From a checkpoint of a small mixture-of-experts model trained on Wikipedia: 35.1M parameters, a variant of Muon for the experts.
Below are experts of layer 6 (counted from 0) of a mixture-of-experts language model. Rows are named router (the router's row for the expert), up (a neuron's input weights, with its number) and show model dimensions 0-63. Each number is 500 + 40 x the weight over its row's rms, rounded and kept within 0 to 999. Numbers have three digits each.
Before each expert's rows: "comes after" lists some tokens at least twice as common just before its tokens as in all text. This comes from a sample of Wikipedia text that the model never trained on. Tokens count by the router's weight.

# expert 19
comes after: " ", " the", "-", " b", " S", " a"
router:471456432439557443478455481509464489513449445547440500479462526527492440480486459545547492502532469481506523493478435504472438451446460557457523447553455566528468445548460463487533504453544556
up0:447554498568511534496509512519506578530421475480521460485449475530499508499474516529469513495498556470546486537553462481476576491455463518547502433496508479486523510509485486473485476415431521
up1:560518514471586483511590529450438545595519410496507474533549422559493561505529573495511473488501459466519606528483458485479481478548544472500522541506477526535503557544527511446468468496499496
up2:465491486421506470489511466443483519565555530485520484527454511500520485433503561552455580544521468524547459555523414517530461500405500480486448490483425503556520514530499565506528524481566532
up3:546519492513539501463511487419499479545462591349475508432507539451507482502513489453415551402548446452537423502479445530514453557496549517577564548487489522449447487477487457451507497478548501
up4:522513448511469575528483513475521540558514501513472506484485565437493505511475401463452486508638435491543463559549518480447453443520551480471532538479511473552490514516540474500454520489438592
up5:536396552489476481455521484478559488504455414465571407580511496505593501482564523450461503536522556566493473445562493491487476479415474469585532515492507466471528510494443472518564514449477538
up6:477561476482550537417498523514503521495514506452469470508465462422487527497476441452499496462550522490475543562483453502447605533523473515446518541509400461570550427424535451481560497483507512
up7:496575536509493504520497574520522543528526508611511430538522508479497541509491523497445420494516486437483419478534499496529463517481467532509547509484552480587445516535493519514512532533540441
up8:480465427482535479483465516457447543523499488496424470558478403551520578520465514507539445473442504495527536543504508485529511474545507488516552551490488531471524547542508460484535562482494494
up9:393532491533426446552586473425421485489603506527514535454514496498453429443481464488526516468571505588560528483549514445457510425539483455473521494437521490500507482502528544474519491457507468
up10:485507494505535464508436503437540518500573454499475560463451442440467526532465466496550473463476499500535480441513572456525432514485509472514433508476464536523525543537537555500440499493469571
up11:506525488507442475494503577498533494539566505478528454556452494515498481467533417493519445494564469509507539525531437429515495539545510500468477499453536577523499427449439461484488434505459531
up12:478511492501488504491488545509464450449583534521475475487445434523542457532511494516509539558485413485455473534460458434520454440479580510543500450455525530485532413480534560458513550472463553
up13:495534505508464640461492538495458526456533487465533485451557471468547547506538482444507480510458515559441514445566537524555502452510492505497517559550537568565444512515476605523543583526524476
up14:459537474521503523589467523509475495440513507498477512592538412524505396552429471472514490536496515447483471474490481436449505490533451490494513477431470453489510445554494448444504553460532545
up15:517481441490521528592442433503536574542550512483386534559528454546496540483409473447482555427455502472517510511546531519468512456590527506524465499526499484464503506475456504484463552521536458
up16:486534544550547444564520557534534492559508402522511472467512494497522572456454488511498451519497540470433510501523562538534481533463502547419483454516509529486509558513461525483499477497569461

# expert 5
comes after: "\n", ")", " 0", " 1", " —", " 2"
router:534453453477498485469488487524421436434465525543440531450460454583461491495430492576544494564545448474502482509469451549444489460478547541479524480474472527472436548489455478553542494464506551
up15:468499478520497544438509529550509550542486505427501548489458499506526513454478506426483487456489508534545515448592508519516435569529441527521410479557483500475514431501448505543474498531513439
up16:498510558493480493456514578439512543471441490458561438483484503488479507556547454527484528557553474492471461438590495521518484478528533454522518498471520465493447535473498436478480568596413494
up17:455545564431534533495447528596462490542533486490494523432508517485495457497518474505495510467506536458515448495520477498564445459517423518565503424572499463552465524477456477510474472518491552
up18:528488538472469461539402493483542536408555478481571423489490490469526522480458505485490493559463474489406529498542422487513442444508466506436535558549495447517511588551509463438492513485536465
up19:550482560506568438542443535548540500536482473491517478535430488496503515366510490463517544495476506517455503467504520523535510511456486414508478603516530529403516508496472569504597493434516548
up20:474410482455481547461533492497501452492512450427516515453538551435537489481512503554509477469486490534434473456524516438495505587449504437518441466502470515531515533430530513445541501470524498
up21:533476495497504414506509492506477442501510463470491524450453529524460525490502451503543466500562501459520525523579547488546514519481493450510490478501434530499508478483469517501465500492575525
up22:504450542538555515589581485498492560497549555460379526523487458494463543535470557495458500478483539527527484527501521464504541515449421538444516491561495466462524505488497571594557503527403486
up23:510548515430524557548485445501497503564462468445477495451441527453500474532453547477511525505498511481432488460425558490459482533431529450521480546439481443488490470521449572462496461559526530
up24:459431443513529465554445452504489491480533458494451512522441507481490549555582536453511482501459497431477540536603447527498536552508519502484548465492491516516462481536518500504478519568470502
up25:549442481462506548477492565447489425489506554490523472499481482499511458566467488588468481492571524474544410449515503402573517496402581543602515500458539501503492538515473482485542537463564507
up26:540461513531492483521485456467551497493483478470473541478491539499525541486568515486504528557511536423501508453582488492456482485478492511490552506483426486469505505502473534544482530460520491
up27:495495537499525506458532487533554504535634411466461409468473520422547505531501538553481528528571518434497493495453501535477601533513467513532412451507550521512459429563571536547502475449542508
up28:482503650540401514517458533451518539454472469406434560462482509476533452481520475438446522492495469447559530479430558512515469475524503488492500587476469498586512500453521496426517504499502505
up29:483441474439453465544491531557438501535484565494521508525516500481512501480454488472498495560464566503410485535538484554565531489531475446491493407472542454502533492524527454574493447497498476
up30:543455580493491511435463525505431585541548522489459516494473502511475577536522551509494517584495468546463562493532533519493522517473506482471572564581535462524521478472565413509495531487520478
up31:458525498491450463516531585556472577480513472536467479448418461505611462492453483473509428523453528525476548594468509481482472528564493495548585497568563494555543528501503495535488496500538519

# expert 20
comes after: " ", "-", " the", " re", " a", " in"
router:508483486472564462452438522541492462478496497529451528502437518522441442442489450546523514520523490510538535477450477493443431444481456518475555443525461527560437430445458455513505499510529516
up0:510442451508527421503546496494533485531511491476494498473578507542459501553526495444504546581570417467501528539476485503463496465469460485545453501561566535456512510404515538449513531485417534
up1:498439538518533502533513548495489561513519437569538508431457445516443529454488562509505481536460496488492532522487453499469534528499509491558548501486487525499582515445535404432472531530476416
up2:591546562526490457510502584538510464538515472409478513497532498492491511508460456474493534507457544440519487498430517556514488492495485484504522530479540509485510471524516507454533485553453487
up3:475544464577456481500490477475541445508581507428449430567456573488490489486534459483458548475459451472545490501532509534498433506455489490487518507431552514452537561503548524472495575556490559
up4:456496605493538519478480500469476490433466544478522539526503450499453499507566462493536564482500507520548577445533529469506474456481523443532508477447526599477483477522437517580465433481509562
up5:487487449419511534466467554530511481515513537523518438562528493521559490480420555583498476515582489511477519541496503429511483538543546465503450457443584565488490472481558524552525465567478554
up6:502546451484531526481511524477474504517529487511425496505471455574504561531514560543502471555522455570605437511491472466459459590521476508523523428434544464505538503527503493470516553478516591
up7:541448521529538418498519474459497487490510531462424464503552480480538552475506526499524503577466521506592506426524514550563504484559529508505460440417537551486516480523545448445505559578555545
up8:468548563492529548541489518505488568496548501492468495566493550558499522514438496491472509558565547499477465542567445502548476476480515481496539471544534475504449481495524522563511464495486543
up9:489488538523519473447530515468476529472613550483488536570558540471535478474587488477507393561497503497556555519453498556506494510563506460535469475466411530500487527500507471528504555592485478
up10:481540532506445400491481611568453507484546485496436513518491504509469463472540462589481524482482461496500454457562535474505545492448535425522586541501546571515465514476496526486505525542422492
up11:540546484540567500550524449509487512391500437495492452527532450510495546560488480425493421472527546494492418565484513519511439452481477458503487563573523512455531472556537442511484469522506490
up12:444477506457542559516528493501495424462512493574419503466509463540475479519530496586473490474453507429620461549432528487541453540563495519526521551472476509460530547520571514510424529569486549
up13:478496508498546415430475498480502466458562541420444544455447425538522496540497485503479510462505523455524446517516517501539391505482452536464541526458553543528537531507496492467485453512432555
up14:513502513532604540575466451492394560491580567537487437464509541520521534517563484529555463454507556530499523499508488445533477523590514491524511555486445471520509525467499471454534449503531530
up15:488549478487577527484477500513474494469554543498528474502431533524512511429566503490482467596428526538500473491488474510518512432560446432553588494549531433519506498442538535482488594493493499
up16:444445507492515481568495521443489453469557516519484452464500596524536485483541480421560556474515480576488524503501484463543481464510482393509463497486518428428496474575477453499491491475583526

# expert 23
comes after: " |", " ", "\"", ")", ":", "+"
router:552448446450544452467466471482466448442468543554465549464458523547454451479451455529543559545540453442556488508455449535485448449475480549476509450537464549540458466487451485525538454450518512
up19:487571454529460461487514476460445522556460444506501510500468486476512574493534500527512525487556445471491497494472547499509555499548511448504424447478487534582522519500544499575520580580473482
up20:483486537530487546503514550530493500497499517510535505545470505527486517508441544490550458439541494466493566460562467497525474482580492456549497507587469493549472492438452486534476465519517537
up21:493516507528428441530552546452543478547500562495530561441492491496518592506486515467534486460509456475566526464515550486476459565604484476477518525470529449500552556540534439470536529499490537
up22:500498515558495480494424455465546565579472472438485471595498464507463498523512525464503472464482489560480481437572510485498448514481453492541599522511491485533544536505458514524537486492429501
up23:455581484480524488521546518565507524534465486487542464508533489508475443528478518528490475523504527607488509444495486481508545525508476519506517491499576449506514496557524554474479589539528507
up24:488576539512512493483576479470501618548452475441502484562535528484530454497488559468504456486456502513455564478420496487466505519499491482488495552485489455530465592461507556480516545558492495
up25:489448490583474507438445540487539510493453454425516437478525501430496564492549555451509485458449514463527479397538482510488568544487535455448476503503623454583460461449499479470463518535472472
up26:483589486570446496452486536518525469512506473428543446516547461507460603557569508500534530517493479542489430439481500471490490497476472544449532501482461423418515451507550482510493512509450550
up27:514516458531493528489503551537543609500483426546481476464511492489487512378495503468463499424500501496456542458481504431422467467564534517502461541540559445508548547538548495524501467480567487
up28:502447503538429510506527564547550474564469493470446464496479425452506486435502530477509510548475427566467492481548508503472497461503527494481476546515438481506495555487581453449438504473523490
up29:533496495480449491478522484471447551505497484522431478509513498447524487552582550516474511444522532514434538442430576456593559487543548570499488452504550556474486439470515498443547491515459516
up30:465520542526546469540507503501551524552485565458505474512518499441533543497586516532485513495450516486483530411493514504522512527515442499510451506485437438561401531494543498545497437511500501
up31:495556579529474518446529520491483494475533490485503519516576468546507503491524474468448527494539473582536495662474492538451522543492439527474505489495549547454483597558465492465424505451536510
up32:473457488529485536522555502549441507457482468548542397499489454526540580538522541457465475558548502451534492527551460546465542500476461466469479514509455478508584445457505525481464492501525478
up33:492457418582493586498476518475534573547484501504568495452535471510520566464550513459419490464540599413532502536507510479515484496476526498565520533486528456413517541449519483568525529457448493
up34:524492470516560526453600477518535502543496481495500547458504519418526525528415494482499507597449518558505472591516554491448571485501483461541552537423549499514523491418518470467501446531502506
up35:439512550512497494631534554492483557545486441428467456481469451513479480500475552509554585445476620566531528487502544485445538472543512490506504569492476479434505506478506530473566506487553511

# expert 9
comes after: " 19", ".", "–", " 18", "20", " (19"
router:523426465443537462478513475496452492475483585555472541485445521561470471537436469500474553541482490470539472544464447545519466456496490553456498456549450551548478441481426499537535448435535492
up0:428492480538378507537491486503445449553553567471506423537466513421536451454509513497501471455567518454433546438480527526524526452432464488469502494541520475516478440489497493545498521503527494
up1:428448532546459484499543518483591574503511506533501519491508447513514473497541531514495479510492508447513481467526503467483532496459526536515525518534470521616481519499485493503460464447468492
up2:477522533582490524497513441492556468510473472490463512490497435580526484534492459459466534492547489539528503464538530450502516522539455490541524494517549534537462533539547507395552509474555499
up3:534480471552398447556488529492470502519492509501444529512529468545422553469490493482540558578462469581527480518500501514544475515507526513521557502482473542527485523514400530447495533427459498
up4:453454527490488552455490508464507482521482526533500527489496510466494504482550520501443472440467509524505494523468482475489557539515513434402485521438496501449467560437428495497507523557537511
up5:472493520535489478482467519442510464520494510523535430515561478596480468524506497496466442526482495456524501462518489475484475531504505500493519540474465499545456460515519497575522559427547463
up6:471526505517472471544471562519529507451511496468501484477532466544488454508495507492517531577569483449509531451490554543517542516459517492401465465565547494431530480496547539481499500472569450
up7:497532535475500502486446529471529535464524563487434531411503517512495541415447467509422478435489416580615539484522520441497456553431462554479401472523519494536473586422441513446519516486529471
up8:556456506490488457579472524544485498435409508484546561531498493523510550520551469486500596523514472523492471414513520497565506497452509442475472382552507510488542500487474540481466504494515472
up9:530506516478495516469550485540503518420450508490478438529486476524438527490482507513478426517420546435441484542514474459525497596500492478502526471500499445439503608485447493459523465499496489
up10:571546593516554489468520476540492457552504506514559533519437469476492445532512533537456473527577546484533469495492526509487565481513435478467382484463505492601462499499576477542496464499477486
up11:501531473453502548458450457530599467516561540407473494502538495454534493465489509508476529418439468567473510487582509492498543498523489486409432454516509540497569501522484458525539514493520438
up12:465461542485524515520549493425510560542499473423580459569426465530472489452490522476514433422475483492480530463511467549501520522440496461466447551527498525501474460533450499519490426501498452
up13:482494531514494503533455599553536494543558486473494458446474525517590492479476538512567509475472487491479493501522488482497479542477472512542519547529524528472484463439569524531444499575514551
up14:474505496521453462506500418541523529406469491437508515487450532573486408474531543597494606480485548434495540475501516540546504482531486506455521509477481527462522497573499504486481527466464506
up15:446450533522465512472500478471543474457477518499562429446493476527441572460511492434471627418481534431442490546519553483497501526488457509534524480564526524528509553460519429508473500462504515
up16:457472489502458504481506475459521530494482511511537559495561520499414497530577437492530542512491530535459528475474468501571530484479501530518463483467511484489476480528524499526491450464516444

# expert 4
comes after: " of", " in", "'", " for", " to", " the"
router:584441486429529460481504490513526481420476498546482592465485524562484449477444445543482503542521448451520507524539512455495500467497452544431481445522420540550454431512445502543570477464555497
up0:438513460488587577491479520511469512420514509441515532575560502604502509583453519571520472485461541471523526505506510457489393535464488449463485496549504492519513490523463538572559566483537469
up1:514507506555472570473483412516501531498491498417565482493441492553507537549525556515436462504501497487493498474448516515543455501479512488526524505481460490494520550505474527475561516530621533
up2:546607546470495570546449518480480544454480524431526546567448468521497478518391446509459432444473584495488606509488444514507458498521528500525533477527449507507507446479461573486547538469495523
up3:534545488511493544450555524584569548508550558456415516429454414434474505413527563498565455439445500501566521521467463480508491498452457491535507490576468565505445447529528489508512512523527533
up4:495461467508485529527511509456557410510536473490467498440514454524537480512546509497461544499460469469515492458520463456469501455510449534489507503458527522548430484483484520479487423605443532
up5:451562575526491493526526547598488514492476494461507529482600468471508405518557469503528504465453505537560480517504510505501537510535499503484476540471476472588473515488540584466445410495483458
up6:525501511467508507454513590500459487457540436465500509391512474572453532463486488534477545498489457561538552454486534403548513471475531470581513558535506487474465553500523516459500411504495563
up7:458546525523501512531566488516496380499521578511470480523562595485501464480542537480581414386527513510449483532560564484566511580451475472442479440549466477538560526481461516522525510587509462
up8:489575429514515520456471495545473488415533500546522507491570499515549458514504486446469521533575569523470493454573532483484511592460490471500487501490559574448513476481514516464547429481462488
up9:505426486542563479527487540490566524529524444499463538478450532508580408521541581446490484551541512505429487513515537480569501503548476498461488468438438572500457483544482550513460409476469570
up10:541503454553553501568533507548505551472529507477470510514448475486466545480487523504539459425517500510453502474456496458530466463543490472526560511426589451551496456550561522451445518599562576
up11:465551521456442502395464540512424478514460462548544499455536484516440452479421524550478550539514451433503525515488520554591496562489553513449526478540479510547488509480498477553480463490511561
up12:547449447476457517458548514519488501433444497510536468519481546466435469509449482401542492493454536466478467530583573511429566499460503543544451520518460484541496474552501544499499568485518490
up13:502537553538447438456502492499525449590517479456508506516531543479456452538523509513504625543468486567488483503483444539570423518521516513487447552515507472482444490496483528540488468499542466
up14:499508486468447459465564551529461577510519494458484563516550390425495428543457489560513441505478527421474525439455536498430446497475535487472510550475525445461483419506468514555520529452543446
up15:491423577523522477485527475511486552552527466473436493470445502499522451510534542509546517463511482431477494413519585455547473512517495480443468473518510435524537474502534499479492437556507518
up16:562506373478463481543566568518487531508430499466551514510534502487442541524535514479534513538560535502513516434455512466499508490483513482505476518564490525527461546577514495493458477484439624

# expert 10
comes after: "\n", " |", ".", "==", ")", "==="
router:543442514478555445509531526533451443458482544560488554466470545546453460536482455518532550530539553475468505504454470522458476470513458524475539465533523545512444468536467459494483447438533465
up0:466501521493526504531548470386498521527506579440499488452468456411506493552448515530508519549496576504476532435517435469435537561602560459554548534471570544417515485516452548447494493473446496
up1:466490461456476501560498497586574490532454510484521510497587563487494590568510527499462521505479532497531465492488474506458500469491522466501459505456588531530439570468474511497513503438475500
up2:532486447488519482521499540506517548528495500485446486498515450532518530494502518503416407447477507525517534493489488407446542553491526382560525495488460513487535512443485520501446483519535504
up3:500560478497493500472605563549424550524445505418475482511509482496476530513524479497495521466456440477519488499543503451537442583510439481462539500472532529511463476450495464445465498561505429
up4:610483625505487526499500528522618424527479504474494538477528448481514501461500583468530502486455547544510586443527473480551545519482464464515501494487506492467462507527522464571494515472567477
up5:597491550508532456544519487505494481566523490450482384483501553483484491610524536456556522501468470449461501459517494461499475510515545504445480453462495471438510522584426500507506480486457428
up6:507549477514537548493544543542511527547494485491519480519449483447514575507413521534526451501440500520482493436495478499446520542454555531484495521486495458442444470536510469543497542431372471
up7:502491444534533491444486445430549487455514478524470498449490523518459480499498467540442432477527513497529476472478432495459442467499511464521479496517571456445549484544502462500545611477522463
up8:470542476482528556512490491547516583486510465401488595493482462510540518502536509555490507521592566476453432546475579479455566454502510476479427532491435535506470522555513427461391546502518535
up9:434516526539604554498466513428485498526471483484521469592486495604500497562465492539527500460416499511471502536497615459518405471498511516457469483505558474510565531484492551435529496506561508
up10:540447507562422446515483483477538473444544501419560494517537478511517485528537489470453583428619483520535531501501567501516509470482549471516485500545537568512593555436469588430461480469515484
up11:478497505478510518537441546498521533538485475507564516523488508497504411425507524511472480498491475462458423472473624544477542491438522475543497494488533487505448469528531462388548478564535475
up12:515483537556509590537533481464539469431525497481467558471496406470436517530410486515405536445461503519495540525524558464503555515539446539459493483537453511492456533499526463463477502479459471
up13:534472474487551466490433415519460475475547575463545427487526462504538542537465512489576567536501468509507498562456502451486501500445506512509503459560564523520487522500533519475501531542504481
up14:509514487467456453538495514488489483532493492533498472543577458516458486539531507487523523415494457440597470580543481494519481530440444495507518530445541424513527524483500526509438503499459565
up15:524483575556506578472526467521459546452468589509471503483540467495433497430460486510509496531509500541508423508579413484455486522502511494498517524533494479533493503470495527422500505432476428
up16:468474485522489480523491538487499482484520437536466470470480481515512493537461518543474528546502506514520416429516434516458475509462491487468544518422540487453519511535499508498495561528546435

# expert 12
comes after: " |", " the", " a", " and", "|", " was"
router:563478512457543420459447498551453445477475532543450552487459553557482448488500476508466549503564487504520479557418488516508427422518480537501489490510446541583455528503489545518542481465507459
up0:501500465459439483524548523481487553481480519514533476504548529531520538529528544530517486480529467518436514479552520512491471527521496520551516546496454464445486400519432428507549498512539506
up1:479526422495497472491504554454520442468497501496488452539467436498438426445453526448494531427535500431519511448450516482571404472491517441537558561463403396451481453478538476485493493503473533
up2:539480487579510536446520486498490461496534602454529488551482412437516473554564488473463505514550506515468525497508520472452545447535398418422476549530420479482547549510494450467471505521477506
up3:496438437501496454527542457472501465503529451478595490512526510537512485485408470557514542473561561537562491471521511447471499516490454442523516557494525535490470527497478523458479535508514537
up4:520530448505496518521541509546560503501475536528532587504469541580489572512452508478479533463492466554509524529527607527486480526500554463473475467472490436458548537492465454524481472578514533
up5:535486453575484527457473504547484526518503512503484562500477569531531577547486489582486500492518519508436473465473496540438587522504526472450512512555469497486500482536465513514449432506509541
up6:539497535553554578414529510471469503449522495467494499517560535565460452454519453521488515436497520520430452538469491468455556537509521433471504550473513483503476488431512498455441528528561473
up7:556483489499474431521574454511448419510535483491486487476571478502449574501542520561488540491523485626504473477475514518558496567445476487490506426435516443482502561461507436566500498458459504
up8:511577521489553486508524487497483441495512504449559489507437443514492502473473499526448562483527448555447544472504525478463491516403533519458490480526470532496525479497557486482528522534500481
up9:428515494520492382575489516482485563485512425557546478499541544508459446565545483542535480519515476507441513520482488466436488546528563520483515487489440480517482520399464497547574507516492458
up10:603547468484478490514571496525522491513511474430560482598508489526479481455476497440611508517476550513529505514469501521520558472542543467558496469437415461490533482525464503487510485517445447
up11:491509547526506539554514480434517504518504506538532465410531516572501600623503459457544480515521444483461514502604540498508468490520526482531524463459471419494494489545555497498460505524503479
up12:535538553518431590470461585514517511523474464495463573537495438495552490475477566438511537478505515481432565483543518543503488631450457520510579490504467524477437456468502466470453509470544514
up13:488529471557462505510528555516577506463471553497452431582482613548496530477494523507431557512504479474615459498450493508465484520501468519498478485546528507510510502437500474534432486524505542
up14:510501478517469465433503597468483566478503439506506503458518447460537481438511495543459504529535524513464523542524519558401545473461494496508504500477542530506399481580501468509513532494479481
up15:512500423549623536480522534536456519519512464477462468442453503504550483539515547492470483540414482596522467482469486485521498445511535490448473486506459471475467453447489499449516514470522518
up16:457423532509534542490450530509542510498526501502473481564447520504497531475459556551518499573442543451442464483528487450416506493424471481453535479512572509471501467483461551469528513490522499

# expert 13
comes after: ",", " |", " the", " (", "-", " of"
router:548509491473537455428439456542466458467449489546473496449416570474464447486486441507560531558560436453465515515450452521475445450479465539432515477575445519580418445446438497550551467444588513
up0:509520386491444497495459463562534489551496555470467429503524528548469548507485537501418480499494499496507441532514493486478478521490541488485446466494528474455425543486478456473461545530495595
up1:462552537526581498432493495551518591480529489549524532497479443472555472435498550520527549529506523475598476540497531477465524584557556471518449533522552485504498486461517480561501503546557491
up2:454549520603443458472547500571547448471495501354521433446523494489466441560502521472549508537470454597513493477525528542412599466580503480517525544519516547565489503542493516514436486518521463
up3:495528468522485552509553459573567546516482490525505518497453496468445464504436566514452537435537528540446498481508484469437515557509506569520512466528454472546518589490510424494496478516472485
up4:484445435540486510443470438455549481485514507525506471431424552489469478484475499480429468580533465527498456480455493439503496524419603553435462521479556432476530544463496529490471497456479492
up5:548489519491500473506465479467513612457549508459487524505477492483484422552539485498469502478515586475481504429480507501454515539421507557480492541463516516511474441521464588421575498479487536
up6:531546478477528502516523497543490531503434509485598541509487543504452516524450465455528460490491492493402556505534425432472570523478523519507460493449469507508472497438500587479484479460476451
up7:467457513460490532497480456614443445469577548491488535593573477506528495512506460464535502481476421485484444498519490481539504508568522478554487556454529487518455602483499547511491529474476463
up8:506526459552429561423527563507552562475547531454499508493330544539557516413494485511515506542512529522641463458436470508482462504528578514460548504536436513481549505508462443478474461498471483
up9:499527556467528460506474482469524431536499561407485447507574477540478478486501477549444501443500482518563546451439617502489490504516517523447522495549529504533505497526528494430473509516443469
up10:480607458508442510538456533466537551506485492491462471479428520601405521478571510464475521507489477535498514511492475421469453602512603447527539552505457541511434413523436443476502569471466475
up11:549506464472468525467535520539479467577514532548444516479521502529553477455555512501441429500471544472500434539549518514520548629549427526509548499491480447608513504440500402498509535504466465
up12:503562516451402511489443496454510525508531539582542467433446568542463499524485486442457525436465480466492543438517451485460539502540466469415395505476550463487492513497581516492509533533506526
up13:534549496549531545557519529559486467475527453481567493532514568469447511496458542472509454462480503508411552460500527498488535549525406535471483495509462521567596556506533515481447546473603467
up14:540530514509550539461515473522455476513437505497473450366503429492497497474503422494489553428530413573466472520532470461481416573434521435574498489463472496516480518498581498477541414535516512
up15:525354558482513495547546518503570496533494421428533484454591463551366506545550454500524556502608471507465531517474473528550497583547486469486513471458527507484532523473517487504446465440580570
up16:429472443522531394497486532511503527453561570480496527491493515555534446534500476464510493541540570535516450482515485508544579547436504493551503507507527487540480524475474596483400449456396469

# expert 31
comes after: ".", ",", " that", " The", " It", " it"
router:523468498436536455481468487554477494498490538523505553464495462503494444471440432555512499552548483471574451466429466543498430519504556536476547407505474560556446434501441483515494479451535478
up0:476563465478494537458529502542501540467529435524497543524486488525481552549427495545581543559529561518534537538530481541440492502471499484497477568463518513506560447478475516560531494527491429
up1:484488416508515472446537541472500490466501592468485488473566553499445431399528528534470547437505449483529476511495495526536453480557490456470494504581515464434480534481445522457402511500461514
up2:504448541553450525493519567511550525519516511480556542532598522491530591514445519516501528544530459471482447483491523480433498355534512505536499401459494569455523624485533513459450503474453471
up3:493489538547467599569570512517431525554553524504507445544533580490518544491493536512553446460470581504532481490439486566584486547529536528487563499495493468508524515524485531579549399478459504
up4:495493440566572537564402489495550598469531491467447541535494492521496488481442495482445473504429506539535454419533482453508469546454534475537445480513507499455405442428527539421489518509471556
up5:573516533461506494529517507535573493499486447548518430497509509565564476502476464537497479482521587477543508404521532520528517455462503554444464513499495554532425461530497536562483487482577438
up6:490519487463456513550469515452480464554534570548484518405497484412627455555511510517495476486483519570495545500456466451509582498532409432466445517506494536447502510509590410525510480481547511
up7:478493541558506480465621489492520475522501515518518509497576559527447513557510539524467514466454516542535486469517505528532521550514508481466516520475536501551585512511442467498473466486472551
up8:457585562522518485504558531536473497448493522522512473456491556509423495540572445496470533529445567522450506426487494515553481557521450583536531500553479547516540454534526533481496476470513552
up9:489505546461456554447386527538450550495582484467484500525582500482492499516501487518498458454557509569524441479471521487494536579487489491464536486468479500529501459385517493503505519485545463
up10:555433467499530520510561474554544569587438451443504447442524449467435505514434491587486445442486478401470540581499516532510460504479509482529457538525518547518485520487498486480500524537531469
up11:483488478498536532394462511469458532589521549454496449451434581518553465502478509493480457560515561495515482555442490505494519498538504506513556560505521449481565508449561467484529519507456501
up12:500537500586477474482562474509497558449441471517532505473511459514514472521504464474441454540527499463543484547476503504492538577447487539453515451461442481437479456498480508543528512528484483
up13:480503535435474568529461499471494500502500496473505537544520507491508471497487458449594485479558508492524458506527517478447417474535516574521532508439565557528516482518496504447560476591437450
up14:544539463481544504490570547530413571530574449472472592516548482482483471534520442421539527458485543553474464481512481486567515490441498491514513440457510471488518501575453476449492486470506474
up15:413511514569537568547566499535535504515520512499520612451496451409539504508529487493453514513543525486450544508487558450548606470495485486418500493470494588490513495480502544579535574513491507
up16:525559498446542471473512571536426458454525466524464416542502545472416496455485541571523411461478496493510508425466542462477509543468520517523528542540547506468478495423531468479508443447518472

# expert 11
comes after: "s", "ed", ",", "ing", "es", "ation"
router:558438478456529499511422530499489439504484549540493528456513456494443446513456470442519525547505504460539491558485447555465441495490498548501488478470455517468478525459479503563568458493527486
up15:554533462453500542506496487500482547548487470565501491484486488445502454488453484514529492482581406445466539534583563563577464504483495439487511487392531485475519498472569439498498430508478553
up16:503450477504504525564542490527478525444547475467481529519532535476509516477496443552491505579573474516477485486522582524527477588483398458502465489560426464467489449517518550532450518529509485
up17:497471503442481423463512524491507481548483526500462494602547532496514527459586555452509522506544563554517525480466502562497519490484496528424548528524477476499450508519518553546466497537469562
up18:498497502495450481533512494474515497556590411477491484445383425481487589471472504489550559467498493515483591544487486521543553413526509562463478484437539438463518473484508504517497466504505499
up19:556496555520496523465535503511523565501471493498544560534545554579424501467538494471554507530503532464539547432472482486469486519479532524464542499583467512461528467489484545460496498530501563
up20:463457501428468441461425452532470540493472469462555491580518469557483565483488526481456534454538481506538440531511499482542571506512432481599432479472546489414505412494542475493489461480478423
up21:519479447479452463542432485540483490498545514454512562461452491500478559538512427519467499482519474459472485474534457467539479512557565491570554501498460544513494613521461507481503554510438502
up22:389495460536468460483483500502480553495487519483532501503482488479520526483547514492513523522441532519496491526395493472532498535528489507499441479527512495546505474499582501534534464528603521
up23:489447553493564544522570470520473546492517470523510458473521502461595498445455490514512496493465550527497499472450437493556538531437491473543528530450469525439522547518540553490469438504479494
up24:509487514467445466521531506507482549542478540493464597502486445480532474482512491585511553476508471526561479490534430474509524528497477434469513452491515422448483516485474528488479494471507573
up25:518512489530409490506511489462518455483475427536511450518536497468486481523506461463552441561483467498488446455510499541492527554564523409495525478518475515557485502499489474473505466487506412
up26:527531487486513488471474464564488491387477582495485508502545556571477452499507517546522500446488475471466514489453471558547471476455580421468524541475464445513504490499482513497553424505531482
up27:428469530494491502575508431488500527484446508498445511480472540473481492471520524409494513522439510469504554512556459500483516445488474482558482561476613563449562536509433471552451481554482609
up28:576531515399519494477508457453524529508573553471510415581582473511485503461519556502486545495464533511533502515572578491570457458467523482512486482439542478525486467483428420416521508568465569
up29:522463539557518511495512520480458534519527470470421475558462440461479477488460407573489536494488423512499546543500466467512536569542540511583432417476543454522445527560520540465538555506591519
up30:555525549494499521407538432507437526535482435475446493516448471424453477516533543468486530561478500476544414523444534485432510455478463483503403525538466480519496432448497513467466535503528506
up31:501474574571560479465525455487411518517479524476505496525518536499550512513539486466510459548489575451494481475512451530482569462447477475384454476456499466406463455438496436496518462515491493